Below are experts of layer 11 (counted from 0) of a mixture-of-experts language model. Rows are named router (the router's row for the expert), gate (a neuron's input weights, with its number), up (a neuron's input weights, with its number), down (a neuron's output weights, with its number) and show model dimensions 0-159. Each number is 128 + 32 x the weight over its row's rms, rounded and kept within 0 to 255.
After each expert's rows: "mostly gets" lists some tokens that are sent to it at least half of the time; "raises" lists some tokens whose logits its average output raises strongly, later layers aside. This comes from a sample of Wikipedia text that the model never trained on.

# expert 2
router [ 80 103 134 142 156 143 135 105 101 196 123 114 168 144 165 143  94 151 156 114 119 121  98 156 123 123  99 122 172 165 158 140 144 168 163 149  77 175 102 150  78 156  97 116 128 118 157  90 115 128 137 100 122 166 115 115 146 151  83 132  92  77  47  69  78 144 123 132 130 164 143 188  92  70 132 127 184  77  94 154 177 142 128 115 113 164 146 175 133 190 203 118 129 144 101 128 175 133  65  63 135 113  95 173 132 136 106 132 110 150 164 146  76 110 198  59 113 119 116 146 157  83 162  99 140 119 160 149  87 140  86 118 193 138 146  58 137 107 125 113 108 155 110  97 151 140 163 143 183 141 125 102 141 123  87 113  64 135 162 120]
gate14 [ 79  96 120 180 145 127 109 100 121 150 100 135 110 148 132 140 144  92 215 145 149  89 172 141 150 135 117 127 167 122 104 151 152 160 122 219 100 126 100 112  86 123  99 137 187  89 131 133 149 142 152 133  77 166 119 191 129 124 100  32  78  94 143 118  99 153 161 160 104 140  69 138 105 122  76 147 103 103 130 141 136 163 143 136 158  74 156 144 124 155  84 156  76  78  59  60 169 129  96 133 111 102 151 130  96 136  77 101  74 176 166 138 166 104 147 135 112 157 168 151 146 148 155 113 125 134 161 115  87 109 122 190 145  92 117 117  93  95  99  64 157 140 146 108 193 177  78 125 105 130 163 129 168 147  85 128 113 138 162 109]
up14 [134 155 148  97 157 106 131 164 120 126 156 100 118 170 141  63 203 122 128  55  84 174 135  87  99 134 158 118 150  77  68  95  61 129 126 101 115 132 143 157 170 103  91 144 109 147 160  84 156  75 160 111 126 107 170 128 149 163 148 140 152 157 123 179 115 137 178 197 123 100 189 131 150  76 155 172 143  76 125 136 115  99 167 166 129 161 149 167 110 103 159 145 118  83 113 142 110  96 118 100 128 118 102 138  93 129 136  62 180 119 117 143 139 128 152 160  65 125  76 192 133 151 106 156  89 186  70 105 102  60 186 167  85 109 150 130  67  67 147 127 110  83 111 127 157 110 137 153 129 154 118 160 147 110 150 135 139 146 103 151]
down14 [155 161  99 144 195 111 174  93 144  83  60 150 110  66 140 145  93  91  77 154 170 129 109 125 137 143 116 163  89 149 113  87 121 126 115  87  97 118 145 136  80 100 132  89 129 154  65  84 110 151  62 131  94  91 107  97 172 190 150 163  98 171 136 128 160 113 141 132 138 104  87 150 110 131 127 110 101 152 172 143 151 102  68 116 188 134 102  66 152 119  80  95  83 110 135 151 148 133  80 134 139 165 123 127 169 103 135 173 153 143 182  96 184 160 137 192 124 155 150 105 143 163 133 169 137 133 149 153 145 138  96 120 135 140 146 123 164 122 151 156 161 126 142  96  75 108  95  96 194  99 154 118  66 128 154 177  72 189 188  90]
mostly gets: " after", " than", " However", " what", " dec", " about"
raises: "hip", "-", "hel"

# expert 24
router [126 153  94 135 126 124 164 153 126 144 160 148 204 138 193 112 112 123 127 162 142 143 118 108 162  90 125 166 202 118 116 158 126 186 166 174 145 125  76 142 124 118 156 125 117 147  91  50 159 157 147  96 115 179 120  82 129 139 111 110 137  83  80 130 126 131 114 188 120 114 188 156 134 150 130  97 171  84  71 108 131 127 111 119 123 142  94 162 128 139 139 108 165 138 148 148 128 117  88  69  95 138  27 130  83 152 133  49 165 153 143 134 133 158 197 169  65 154 147  83  97  90 156 126 127  60 132  90 109 133 114 115 160  86 200 102 155 126 147 134 155 128  69 113 114 107 182  94 164  93 124  97 122  93 103 153  92 133 161 118]
gate0 [110 130 193 136 178  92 130 170 156  89 187 194  74 105 113 134 107 123 122 144 163 117 117  88 133 123 152 128 122 124 160 158 150 131 158 157 108 156 127 117 149 120 124 111 133  90  99 159 102 208 106 144  95 139  70 149  89 158  95 174  71  93 120 117  69  96  72 164 114 144 164 176 189 153 134 154 125 154 131  88 118 102  94  55 127 166  16 134 162 110 111 151 187 125  94 123 136 114 152 106 150 120 142 151 121 146 108 107  97  89  96 155 122 137 155 148 180 148 145 164 125 122 122  50 164 117 137 160 147 140 136 115 170 101 126 150 149 101 134  80  70 154 115 157 137  43 135  93 172  69 122 121 142 138 103 183 115 164 133 130]
up0 [109 129 171 136 148 186 168 134 155 162 146 135 170 124  96 135 173 105  92 151 149 115  88 155 181 154 177 138 157 134 118 113 116 111 228  95  86 154 109  79 116 149 119 115 151 104 107 107 113 145 116 150  90 115 162 162  94 118 154  59 140 117 133 123  45  91  95 106  74 119 113  95  77 190  85 139 166 150 112 127  75 141 124 128 122 118 147  97 120 163 156 147  77  42 141 173 194  92 169 107  96 146 152 129 110 140 158  87 107 173 122 155 102  95  94 154 113 136 109 127  97 150 104 114 179 132 130 168 155 122 124  84 124 126 116 164 119 128 103 187 180 113 104 147  93 135  91 139 178 116 215  87 105 168 138 130 182 163 158 136]
down0 [112  84 175 157 123 118 158 141 141 152 136 132  67 157  89 168 128  84 104 118 163 205  53 101 112 115 126 130 205 105 101 111 148 115 133 190  90 245 153  90 128 162 126 146 132  70 127 121 165 124 118 126  76 123  95 141  89 184 136 105 117 105  91 120  91  68 139 115 119  83 143  77  68 162 100 144 156 159 139 115 171 146 133  95 127 152 152  71 157 170 161 104 160  76  73 131 123 102 152 144 138 188 163 147 121 125 178  65 119 147  84 123 119 120 151 118 137 120 112 115 118 132  82  73 142 144  98 144  87 153 157 150 111 112 111 126 198 133  88 146 145 136 116 137  93 166 135 138 102 132 167 163 127 146 164  91 164 140 164 107]
mostly gets: " \"", " have", " has", " un", " New", " may"
raises: "now", "as", "era", "for", "co", "the"

# expert 26
router [120 129 114 103 180 121 166 123 140 149 113 145 163 138 205 151 123 142 147 155 159  62  55 179 159 114 116 162 139 133 160 165 116 192 184 123 126 124  71 174  99 161 163 140 122 109 106  93 104 133 119 117  87 122 138  97 127 167 101 127 126  91 118 106 126  96  84 190  98 166 175 165 168 134 124 167 185 111  85  85 149 121 114 110 116 184 112 173 158 190 154 106 157 145 152  82 126  70  94  39 140  98  87 150 104 163 126 102 158  77 153 109  91 162 223 125  96 144 157 119  67 118 122 140 127 156 140 157 131 144 120  93 139 118 158  80 135 143 123 133 159 134  68 140 111  89 155  90 181 118 115 113 116  89 100 142 115 153 165 105]
gate0 [ 98 157 132  89 136 133  75  96 135 162 118 115  81  67 199 153  98 181  80  99 142 127  74 183 128  88 145 153 134 129 185 127 146 200 151 111 173 119 145 191 131 162 149  79 120  98 159 160 123 147 120 130  73 113 113  87 123 182 133 134  68 144 126  99 168 142 158 117 113  88 171 154  87 132 137 102 206 130 127 122  86 152 132 108 106 138  91 121 148 155 117 113 127 118 202 110 142 152  94  82  86 147 187 118  75 141 108 114 174 135 130 113  90 116 200 109 126  94 100 112 165 104 103 147 140 162 160 163 105 134 128 176 172 136 160 116 130 137 157 123 158 124  88 101 113  49 122  90 167 171 112 160 142 112 146 173 168 137  61 129]
up0 [108  56 140 135 146  77 140 176 111 125 137  98 152 126  42 177 174  92 174 140 140 178  93 134 100 132 123 124 148 170 112 114 123 180 152 141 109 112 173  86 104  98  76 139 127 142  95 135 161 109 135  97  78 130  92  98  74 129 115 101 163 123 135 118 127 186 132 109 124 187 131 106 146 149 137 144 125  96 135 166 135 119 154 118 153 129 120 120 126 165 109 110 140 106  82  96 116  97 146 200 136 152  83  79 192 112 108 128 119 109 180 181 132  93  76  98 163  88 126 209 124  79 165 102 137 143  89 188 160 101 180  90  99 112 136  92 172 110 188 108 102 135 149 143 168 181 208 107 161 162 159  89 138 109 119 112 102 104 154  89]
down0 [197 211 123 166 133 105 158  86 119 167 114 140 123 146 118  99  90 129 133 143 102 193 123 171 146 145  76 123 136 140 142 147 130 119 112  96 135  84 123 154 144 106 109 146 136  62 130 146  93 125 106 104 140 166  90  92 126 181 127 126 111 114 125 104 164  83 162 120 141 115 149 135 136 131 151 181 174  87  65 117 175 146 125 114 144 100 128 167 122 136  99 107 141  89 106  92 142 106 104  94 108 147 118 116 102 118 102 178 170 120 154 123 111 106 139 133 244  98 163 164 130  72 167 110 201  88 154 101 178  78  96 148  98 168  93 151  83 118 153  63 169 105 110 130 164 126 121  67  72 143  99  75 165 202 133 140 159 158 154  87]
mostly gets: " the", "The", " his", " a", " The", " their"
raises: "at", "ats", " same", "ater"

# expert 13
router [123 148  86 135 152 117 113 121 114 167 140 133 158 141 159 144  95 168 117 152 130  92 122 143 114  87 139  73 177 148 158 163 117 166 164 177 124 155 105 124 123 131 161 129  90 137 129 138 132 171 168 126  94 170 110 171 105 150  70 126  93 101  90 140  84 150 130 168 107 178 169 164 144 142  88 103 205  61  97 122 172  91 155 118 124 154 124 176 142 181 157  83 173 146 112  92 182 142 104  91 144  87  71 150 124 176 125  64 146 126 168 150  81 128 192 152  58 150 132  69  96  69 124 127 132  95 165  93 108 149 126 101 189 111 164 109 151  82 145 108 164 124  91 130 123 131 186 115 182 127 118  89 154 134  70 159 101 122 157  72]
gate14 [154 153  74  99 145  68 134  59 119 151 109 192 163 152 122  97  74 145 118 127 121 149  98 133 160 173 114 109 135 127 132 140 162 132 184 159 159 188 192  92 123 102  97 193 153  81 147  78 124 126 107 102 105 156 111  99 121  83 128 122 145 147 123 104 135 153 155 169 116 118 161  89 123 119 108 124 143 112 126 126  55 170 187  88 139 151  77 156 122 116 119 115 133 109 152 114 139 184 156 127 139 149 164 135  73  56  92 121 125 135 135 101 153 100 127 109 219 126 165  57 103 150 127 103 183 107 103 115  97  80 134 127 178 129 126 110 125  55 160  94 169 165 128 147 137 100 135 102 167  71 117 164 123 187 138 147  84 190  91 120]
up14 [ 67 137 110 100 138  74 134 118 154 115 169 103  92  99 111 139 113 176 182 101 131 109 147 114 195 155  90 164 122 139 167 158 130 131  68 130  89  86 185 152  91 130 121 178  94 140 134 148 143 136 114  94 141 129 119 127 134  97 115 131  93 111 148 142 160 109 159  82 162 123 156  97 109 204 132 171 105 159 126 123 134 127 115 129 137 137 188 118 125 104 107 140 154 148 138 135 210 145 116 111 136 103 117 105 119  97 112 118 122 179 133 109  86 122 120 111 166 157 169 165 154  96  57 154 101  92 101 111  78 189  98  80 171  77 182 115 154  67 163 142 119  85 101 127  47  87 128 159 145 127 142  67 107  76 157 162 124 157 149 232]
down14 [135 133 149 148 128 117 125 121  88 154  95 123 179 126 139 142 108 123 110 139  55  87 124 128 157  58 130  85 137 147  99 112 169 193 117  99 170 132 155  96 124 106 170 117 114 159  66  63  94 129 110 158 144 146  40 195 150 114 128 174 148 163 147 137 109  54  94 114 139 121 101  90 131  72 137 142  90 133 108 124 112  98 182 131 175 118 147 186 159  92  93 129 135 126  92 148 141 153 168 162 132 162 142 191 172 119 144  97 109 129  81 127 149 123 208 101  92 156  63 113 161 160 102 119  97 141 165 108 128 111 161 109 160 145 135 120 110 111 156 174 136 113 117 156 132 110 153 188 112 110 164 141 102 160 196 119 112  50 111  55]
mostly gets: " to", " from", " for", " in", " with", " In"
raises: " the", " their", " its", " his"

# expert 0
router [141 152  95  73 144 131 172 104 147 148 170 121 136 113 146 125 151 168 144 162 192 130  31 188 157 100  95 145 248 147  88 129 123 156 129 129 100 146 134 126 103 163 204 122  79 144 114 149 121 133 185 130 106 159 111  66 119 145 140 114 103 102 107 122 131 107 114 127 142 135 141 180 147 130 118 147 151 111  48 140 168 114 134 118 145 159  99 150 127 142 141  96 173 187 151 108 144 109  68  30 134 100 140 118 103 172 106 139 150 148 162 107 141 117 205 128 129 140 136  42  96 104 113 177 110 130 117 134 136 152 145  75 133 119 137  82 108 142 127 123 181 129  88 102 130  69 152 105 124 114 136 130 133 164  68 122  84 113 120  86]
gate0 [121 130 137 176 142 127 134 177 126 190  66  76 179 138  76  81 134 142  97 125 173 159 117 156 175  53 138 140 144 204 154 115 178 158 110  82  77 192  47  98 120 155 157 158 112 121 161 131  93 181 159  72 130  97 124  82 117 141 117 165 126  80  83 161 139 108  65 135  81 154 152 196 100 172 116 150 138 141 117 127 163 159 176  98 107 153 136 109 136  70 133 165  77 121 124 132  87  95 129 121 136  87 127 156 157 173 116 101 117 147 128 123 126 163  90  66 123 131  98 128 117 109 164 126 134 200 118 156  98  63 102 137 140 140 158 141 124 138 138  95 133  96  97 133 150 110 108  66 126 123 100  77  87 137 158 134 123 112 149 152]
up0 [189  59  91 120 114 101 151 169 137 251 113 129 142 164 146 119  84  75 104  80 121 151 136 154 141 113 101 140 151 112 143 126 179 170  86  97 155 107 132 133 119  74 147 115  99 157 153 179 172 211  94 163  98 146  64  75  85 155 122  91 101 108 109 104 126 132 147 138  93 132 129  84 134 138  97 102 121 132 138  70  79 191 196 102 148 159 101 132 123 118 166 136 126 123 134 140 132 110  99 191 133 118 141 121 170 138 108 108  94 124 159 137 113 164 116  85 111  95  94  36 207 139 147 184 122  77 119 124 116 128 133 126 117 183 143 126 127 137 143 116 179 160 168 124  91 167 143 131 112 116 143 106  87 105 119 114 115 159 147 152]
down0 [135 168  85 118 103  86 129 143 112 149 147 159 132 135 115  85 156 102 193  82  96 101 126 118 110 141  85  70 118 130 141 158  91 185 134 150  98  39 173  88 148 186 123 138 180 156 122 118  90 107 147 166 167 134 127  93 119 107 143 195 181 112 168  91 152  68 181  80 186 108 118  84 192 171 119 114 116 137 122 133 105 129 130  80 103 144  73 153 132 189 160 138 124 163 147 142 136 119 130  74 146 141 139 165 124  76 151  92 139  65 153 101 138 138 161 142 133 138 178 152 116  91 119 112 144  95 118  98 158 170 104 134 226 105  91  93 128 140 165  89 113 115 128 147 151 115 120 138 155  92 131 106  67 100 161 132  96 132  56 135]
mostly gets: " P", " E", " O", " K", " Y", " New"
raises: "FL", "DST", "vious", "DP"

# expert 12
router [137 145 154 120 155 160 141 141 142 139  95 175 148 161 184 140 144 128 128 177 165 104  91 209 160 133 151 155 204 157 145 148 108 173 173 194 124 115  89 130 115 155 108 137 122 128  87  76 105 168 140 141 106 199 124  73  99 103 126 129 134  83  80 142 114  99 116 127  81 110 142 171 151 127  81 133 128  67  32  79 142 122 170  78 122 162 124 154 154 119 162 136 167 148 126 124 174  94 109  59 149 129  68 201 124 148 100 154 140  92 148 166 136 108 164 116  83 136 173  95  94 163 102 115 105 126 115  91  91 180 105  74 161 131 136 110 134 148 118 126 177 102 103 114 103 152 125 145 114 120 136 104 114 122  62 165  82 129 156  77]
gate0 [165 201  89 116 174 135  90 106 121 191 100 171 168  82 174 149 165 189  84 191 171  95 146 159 196 148 156 116 107 129 185 124 111 129 135 117 161 115  95 145 130 128 105 144 123 122  89 131 148  95 136 109 126 118 105 190 182 127  99 122 120 146 131  92  73 163 182 123 137 109 127  71 115 116 106  87 119 141 127 164 110 130 103  32 147 126  66 153 145 121 167 125 156  70 156  69 116 151 165 131 187 122 135 113  90 120 155  87 145 149 128  63 110 124 157 142 110 135  84 151 114 107 136 147 105 133  96 162 116 163  84 113 162 155 129 165 139 113  95 198 109  49 101 134 114 130  59 124 141 168 156  81 131  91 140 107 126 118 159 130]
up0 [136 169 111 119 102 142 156 149 158  94  87 154 188 140 116 140 174 156 187 110  75 153 124 146 163 140  99 158 123  77 116 101 149 159 111 174 150 114  94 167  98 133 151 187 193  63 113 143  83 100  88 128 141 112  95 130 160  68 103 120 140 132 177  96  56 147 137  90  60  63 131 148 106 109 166 165 147 128 125 145 140 121 136  71 137 108 139 168  94 133 177 121  70 155 125 134 100  65 142 165 131 118  74 137 109 167 107 140 137 170 124 109 108 114 171  92  72 131 151  70 146  99 106 140 134 164 120 189 128 132 187 142 148 137 107 141 171 149  78  96 112 144 189  67 174 142 117  87 162  90 116 150 142 173 113 172 112 103 152 157]
down0 [129 114 128 101 143 115 134 100 152 159  59 104 133 140 112 168 117 107 168 139 126 172 106 124 172 113 182 102 149  84  93  99 188 149 130 117 151 108 165 124 185  84 130  99 161 128 102 137 183 144 168  97 116  99 165  92 138 174 153 128 191 117 100 135 115 106 163 169 102 128 164 100 143 118  97 119  66 196  94 112 174 118 137  93 162  96 130 132 154 154 144 136 171  82 111  98 107 162 106 135 132 159 104 113 159 170 127 124 104  94 145 111  75 160 248 138 197 104 117 118 161 122 154 132  64 118 145 103 133 118  94  89 114 182 128 116  78 103 116 107 184  60  76  74 143  70 151 105 167 160 112 105 107 135 135 136 189 127 104 109]
mostly gets: " F", " P", " V", " f", " N", " t"
raises: "ock", "ache", "ye", "aker", "elling"

# expert 9
router [121 147  93  98 163 152 130 141 129 147 152  73 153 158 139 136 129 154 138 162 125  57  59 201 189  93 174 168 172 129  68 159 171 128 147 110  67 154 128 127 106 139 167 139 141 146 128 106  98 162 116 130  74 180 174 130  92 168  95 119  94 136  70 114 112 129 105 191 115 165 154 161 150 154 174 153 127 109  63 125 132  85 124 109 137 101 141 168 180 137 153 160 159 153 141 104 143 158  99  87 121 101 132 117 113 148 116 112 186  89 161 155  85 173 153 127 100 158 176 110  96 113 181 154 197 118 130  59 174 118  99 140 178 129  95  92 122 141 107 100 168 144 102 160 120 150 141 107 139  99  94  74 107 108 117  89  95 120 156  61]
gate0 [129 105 122 148 143 179  95 173  98 133 148  58 171 113  81 184 174 162 131 156 155  91  91 123 100 108  97 183  91 156 156 104  96 151 116 128  93 137 199 145 141 114 148 101 125 148 131  75 132 113 147 119 129 145 126 123 173 119  64 134 154  88 144 124 116  93  73 188 121 134 128 140 131 130  39 170 170  83 109  79 119 168 123 127 112 157 128 121  88  87 192 162 165 107 172 161 143 160 105 118 148 150 135 118 121 159 116 147 175 113 194 121 170  99 138 163  57 122 160 158  82  89 138 135 171 126  67  87 143 138 152 139 120  89 114 156 113  41 148 132 127 125 128 116 111 150 133  87  43  92 154 154  99 123 179 139 147 169 132 142]
up0 [113 161 134 104 120  97 149  77  34 150 111  89 156 134 209 131 106  87 146  71 113 125 125 120 126 145  93  94 132 126 112 147 123  87 122 126 150 151 141 107 105 137 118 137  77 142 166 149 130 159 198 138  66  92 132 140 127 157 105 101 151 123 107  91 119 158 131 128 114 118 180 100 102  67 131 155 157 137 138 155 143 207 127 130  70  88 141 120  81 167 104 212  68 179 149  82 125 175 179 112  88 102 165 189 125 171 139 152 112 151 105 163 124  79 156 127  66 160  99  96 112 122 121 107  88 169 126 122 156  71  89 158 113 126 197  86 149 119 108 114 150 118 172 142 155 120 144 139 153  82 121 130 129 197 134 164 124 103  76 143]
down0 [162 139 170 151 131 105 119  87 108 143 165 102 139  75 116  96 190  97  92 138 186 118  95  97 127 160 155 158 168 133 131 137 134 153 175 146 134 117 142 164  58 190  97  90 190 115 115 125 117 101 176  68 170  83 126 115 164 122 176 111 137 105 141 118 141  30 142 156 114 107  84 151 115 131 152 186 113 130  37  75 180 160  85 120 117 156  93 104 151 141  90 171  95 143 122 115  63 150  62 124 141 175 161 126  71 141 135 146 141  98 126  62 129 182 117 134 109 132 158 153 166 175  79 126 136 111 123  76 125 103 118 117 153 121 168 122 164 120 162 199  94 123 109 180 140  98 130 120 154 115 133 150 122 112 109 134 134  87 114 135]
mostly gets: "ia", "ina", " States", " River", "ma", "ta"
raises: "ogue", "ors", "ise", "ies", "ey", "ister"

# expert 11
router [ 68 110 134 108 170 108  89 101  99 109 173 122 187 130 174 135 120 167 146 121 151 106 123 143 153 135 118 170 182 132 101 164 112 141 166 110  92 140 108 151  99 127 169 110  81 128  85  63 119 149 129 102  61 148 137  94 134 159  99 134  76 112  51  85  94 118 123 157 120 130 162 195 112  91 156 182 167  42  75 151 133 153 169 147 175 129 144 127 150 215 147 107 168 164  98 152 113  87 115  94 149 110 170 125  82 121 101 115 136 110 190 154 132 130 191  85  83 121 181 103 126  92 139 129 137 150 113 121 139  99 148 159 165 123 138  70 169 108  96  96 157 128 131 130 150 136 177  98 194 112 164 127 110 118  80 174 112 158 121 101]
gate0 [137  98 163 166 150  93 135 120 144 151 151  92  83 137 155 137 173 150 133 120 122 154 108 173 117 104 139 137 143 125 104 106  17 114 104 146 173 111  85 120 101 126 142 110 168 122 121 109 130 198 105 102  99 105  97 175 106 175  82 176 114 109  49 154 132 143 124 131 176 165 144 116 145 143 100 111 187 131  87 132 171 162 161 133 131  41 113 111  93 125 165 153 120 165 142 111  97  69 145 125 165 120 146 151 157 143 119 111 179 110 190  76 110  64 164 130  90 162 190 173 127 153 112 133  91 163 124 140  77 167 128 165 188  87 113 179  67 129 140 123 116 144 123 143 120 141 167 159  71 147 136 108  92 142 107 161 106  67  80 121]
up0 [155 167  98 104  88 172  93 120  71 120 108 161 180 135 161 157 106 137 194 106 144 124 131 105  94 141 130 152 140 127 123 131 122 148 165 138 149 123 159 136 130 114  99 122 137 134 162 120 107 109 160 139 107 179  87 150 146  79 120 148 146 136  43 103 107 152 128 150  58  69 113 128 127 148 141 134 115 132 150 131 106 144 107  91 146 192 200  87 146 130 129 175 110 114  77 188 126 152 120 117  69 119  76 167 108  84 114 129  85 175  63 137 143 113 167 116 173 109 157 128 217  89 132 151 177 127 135 110 133 117 109 152 140  98 158 108 141 113 118 160 161  78 148 120  70 157  60  75 193  75  78 148  76  56 109  98 136 161 123 123]
down0 [137 155 123 158 167 145  91  96  97 114  92 123 196 131 115 139 128 120 116 125  77  61 154 165 122 182 110 160 131 135 156 152 155 119  96 153 134 138 101 114 158 165 139 151  91  93  81 125 164 150 143  65 154 132 166 185 151 113 191 143 122 151 155  69 126 121 109 110 143  40 174 175 101 120 123 149 106 130  96  95 131 102 154 119 171 110 164  67  83 181 143 151 130 118  85 113 119 160 128 134  41 196  78  69  86 156 100 154 140 112  95 174 162 151 148  93 165 104 103 113 145  77 140 161  99 122 207  49 123  78 114 169 125 149 162  98 136 105 124 112 156 128 124 140 157  95 111 121 181 133  90 123 140 147 149  93 111 157 124 100]
mostly gets: " where", " However", ".\"", "\".", "See", " age"
raises: "In", "According", "The", "\n", "Rec", "An"

# expert 15
router [ 73 145 157 125 143 125  98 121 110 110  87 137 150 135 161 155 130 191 148 128 139 103  78 143 141  93 139 141 199 124 122 124 118 142 123 164  98 174 122 213 103 160 160 126  77 139 139 101 103 168 138  95  80 153 186 105 154 178 119 146  91  65  94  66 100  62  96 153 145 179 125 122 106 128 132 123 129 102  49 138 185 102 110  87 137 112 106 159 188 182 158 127 147 125  74  78 158  83 118  70 140 158 122 122 100 143  77 129 163 137 166 127 152 158 169  99 102 126 159  52 129  83 121 172  88 114 161 150 128 142 107 125 123 125 168  66 134 101 111 109 184 119 125 127 169 130 131 172 164 131 183 130 103 158 108 163 126 172 116  83]
gate0 [122  93 165 150 131 156 136 210 118 204  69  80 185 130 108 157 117 147 154 172 152  96 127 136 187 137 134 104 114 106 146 140 127 106 153 105 112 141 125 132  91 120  79 100 141  99 105 107 116 214 105  86 103  97 138  62 170 141 163  68 113  55 158 118 133 110  94 120 130 118  87 136 134 120 151 165 159 117  79 138 157 165 116 128 134 178 145 152 142 128 123  87 134 104 141 153 132 146  96  71 143 177 144 170 203 197 148 150 145 191 207 183 121 153 112 125  97  71 157  70 144  94 135 107 111  99 160  79  86 143 112 144 109 194  65 127 131 133 148 136 119 126 164 119 141 121 134 107 136 111  96 119  82  99 118 172 124 154 128 106]
up0 [139  93 130 121  90 127 102 115 164 111 173 160 134 164 163 198  77 160 132  77  46 139 131 130  89 112 108 122 126 111  52 164 105 120 128 122  70 139 132 113 161  54 110 109 107 122 135 197 125 109  87 125 157 148 202 159 141 113 108 133 115 141 136 112 143 123 146 125  78 133 111 119  64 144 171 124 136  96 148  84 185 167 155 162 143 115 107 150 116 205 137 182 100 128 190 132 191 121 130 134 103 144 121  98 113 110 150 179 140 110 120 107 164 151 143 120 158 151 136 171 130 128 134  64 111 108 114 111 160  76 132 132 136  46 121  91 166 120 124 144 139 162 105  99 106 114 132 122 170 200 168 128 113 105 104  60 168  70  58 139]
down0 [154 193 146 128  88 135 103 119 112  94 141 169 113 122 163 165 123 210 157 159  93 169 157 118 191 109 116 142 147 125 102 150 145  66 148 114 155  51 109 137  86  85 171 151 104 113 146 156 158  63 110 134 104 118 214  56 103 138 110 153 155 110 129 127 193 125 106 125 113 106  94 101 104 122 149 196 175  96 110  88 157 172 160 138 174 158  89 125 129 132 119 121 132 121  93 128 132 111 173  67 116 102  92  99 107  41  76 134 171 146 100 168 104 106 185 164 114 183  57 159 139 101 157  94 138 124  99 143 136 137 160 126 139 127  94 123 143 107 157 136 137 136 117 139 129  72  81 128  79 140 161 157 154  85 143  88 145 136 122 140]
mostly gets: "On", " p", " JPL", " Car", " Bl", " K"
raises: "on", "oad", "ob", "o", "ol", "and"

# expert 21
router [129 122 154 161 144 155 136 122 110 146 119 127 148  86 173 157 118 151 140 121 128  89  89 127 130 135 185 127 189 134 134 164 109 162 120 124 149 162  73 109  74 150 165 141  83 116 112 126 104 163 161 105  94 163 121 163 100 135  50 153 110  65 110  91 107  78 125 162 128 132 148 148 126 119 177 143 178  32  48 129 150 122 120 162 123 115 149 128 203 124 185 110 134 148 111 109 165 107  21  57 128 124  85  97 152 156 144 109 165 132 162 129 119 164 128  85  71 108 153  99  92 144 175 155 143 114 128 150 157 148 151  65 137 123 159  89 142 113 172 148 159  99 111 105 117 130 190  97 176 111  86 141 110 110  90 155  82 165 151 103]
gate0 [103 106 140 143 143 142 103 148 126 182 169 144 155 153 162 173  84  97 132  81  54 126  91 189 134 121 138 154  99 104 107 168 118 103 111 160 137 155 180 100 109 123 141 126 129  76 123 104 181 114 114 149 114 134  98 119 195 139  88 133  87 158 102 228  67 118 139 124 136  92 168 137 179  86 132 161 131 117 114  64 145 187  57 179 117 141 162 119 167 103 144 155  95 120 133 111 122  95  81 127 188 168  93 113 118 138 117 109  85 142 179 140 112 124 140 118 114 145 127  86 153 119  94 175 162 167  80 142 113 144 180 158 116 110 122 126 126 143 136 140 109 143  89 159 116  99 153  35 124 148 167  99 159 114  85  69 183 122 175 173]
up0 [157 128 134 103 116 178 151 129 151 124 104 160 108 126 105 112  91  80 131 116  73 122 164 125  63 113  74 122 168 157 116 114  68  90 146  92 161 108 118 161 108 100 201  68 117 171 104 153 174 108  61  73 121 123 138  75 125 100 135 113 156  94 171 139 160  62 145 174 161 159 131 195  90 119 106  80  99 151 142  99 221  91 138  68 121 119 128 162 133 170 159 106 156 149 146  87  83 170  92 103 112 139 150 140 182 141 162 175 136 132 121 214 152 113 151 119  85 132 106  79 163 135  91 104 124 152 118 100 166 127 112  93 123 145 126 118 123 154 125 123 153 130  59  82 161 118 162 136 142  88 167 131 120  83 123  92 126 164 136 157]
down0 [136 139 152  97 120 105 155 151  88  87 140 133 152  93  96 116 186 132 103 101 134 134 103 166 109 157 115 220 132 180 131 141  87 146 113  62 122 129 152  94 153 113 111 131 124 149 141 200  96 122  85 104 156 148 121 115  48  69  68 106 136 151 147 150 103  85 100 208 145 106 120 189  98 158 117 127 132 216  73  90 147 114 149  69  84 123 144 131 171 143 118 122 159  96 151 115 144 128 115 110 119 110 179 187 141 154 156 121 149 144 139 162 132 133 134  57 109 128 174 164 149 120 134 107 118 118 124  74  91 126  86  94 139 127 190 120  56 156 159 169 169 136  99 174 106 203  95  89 140  98 104  96 128 143 128 157 124 152 134 139]
mostly gets: "0", " 4", " 5", "1", "7", " 7"
raises: "30", "23", "22", "45", "21", "32"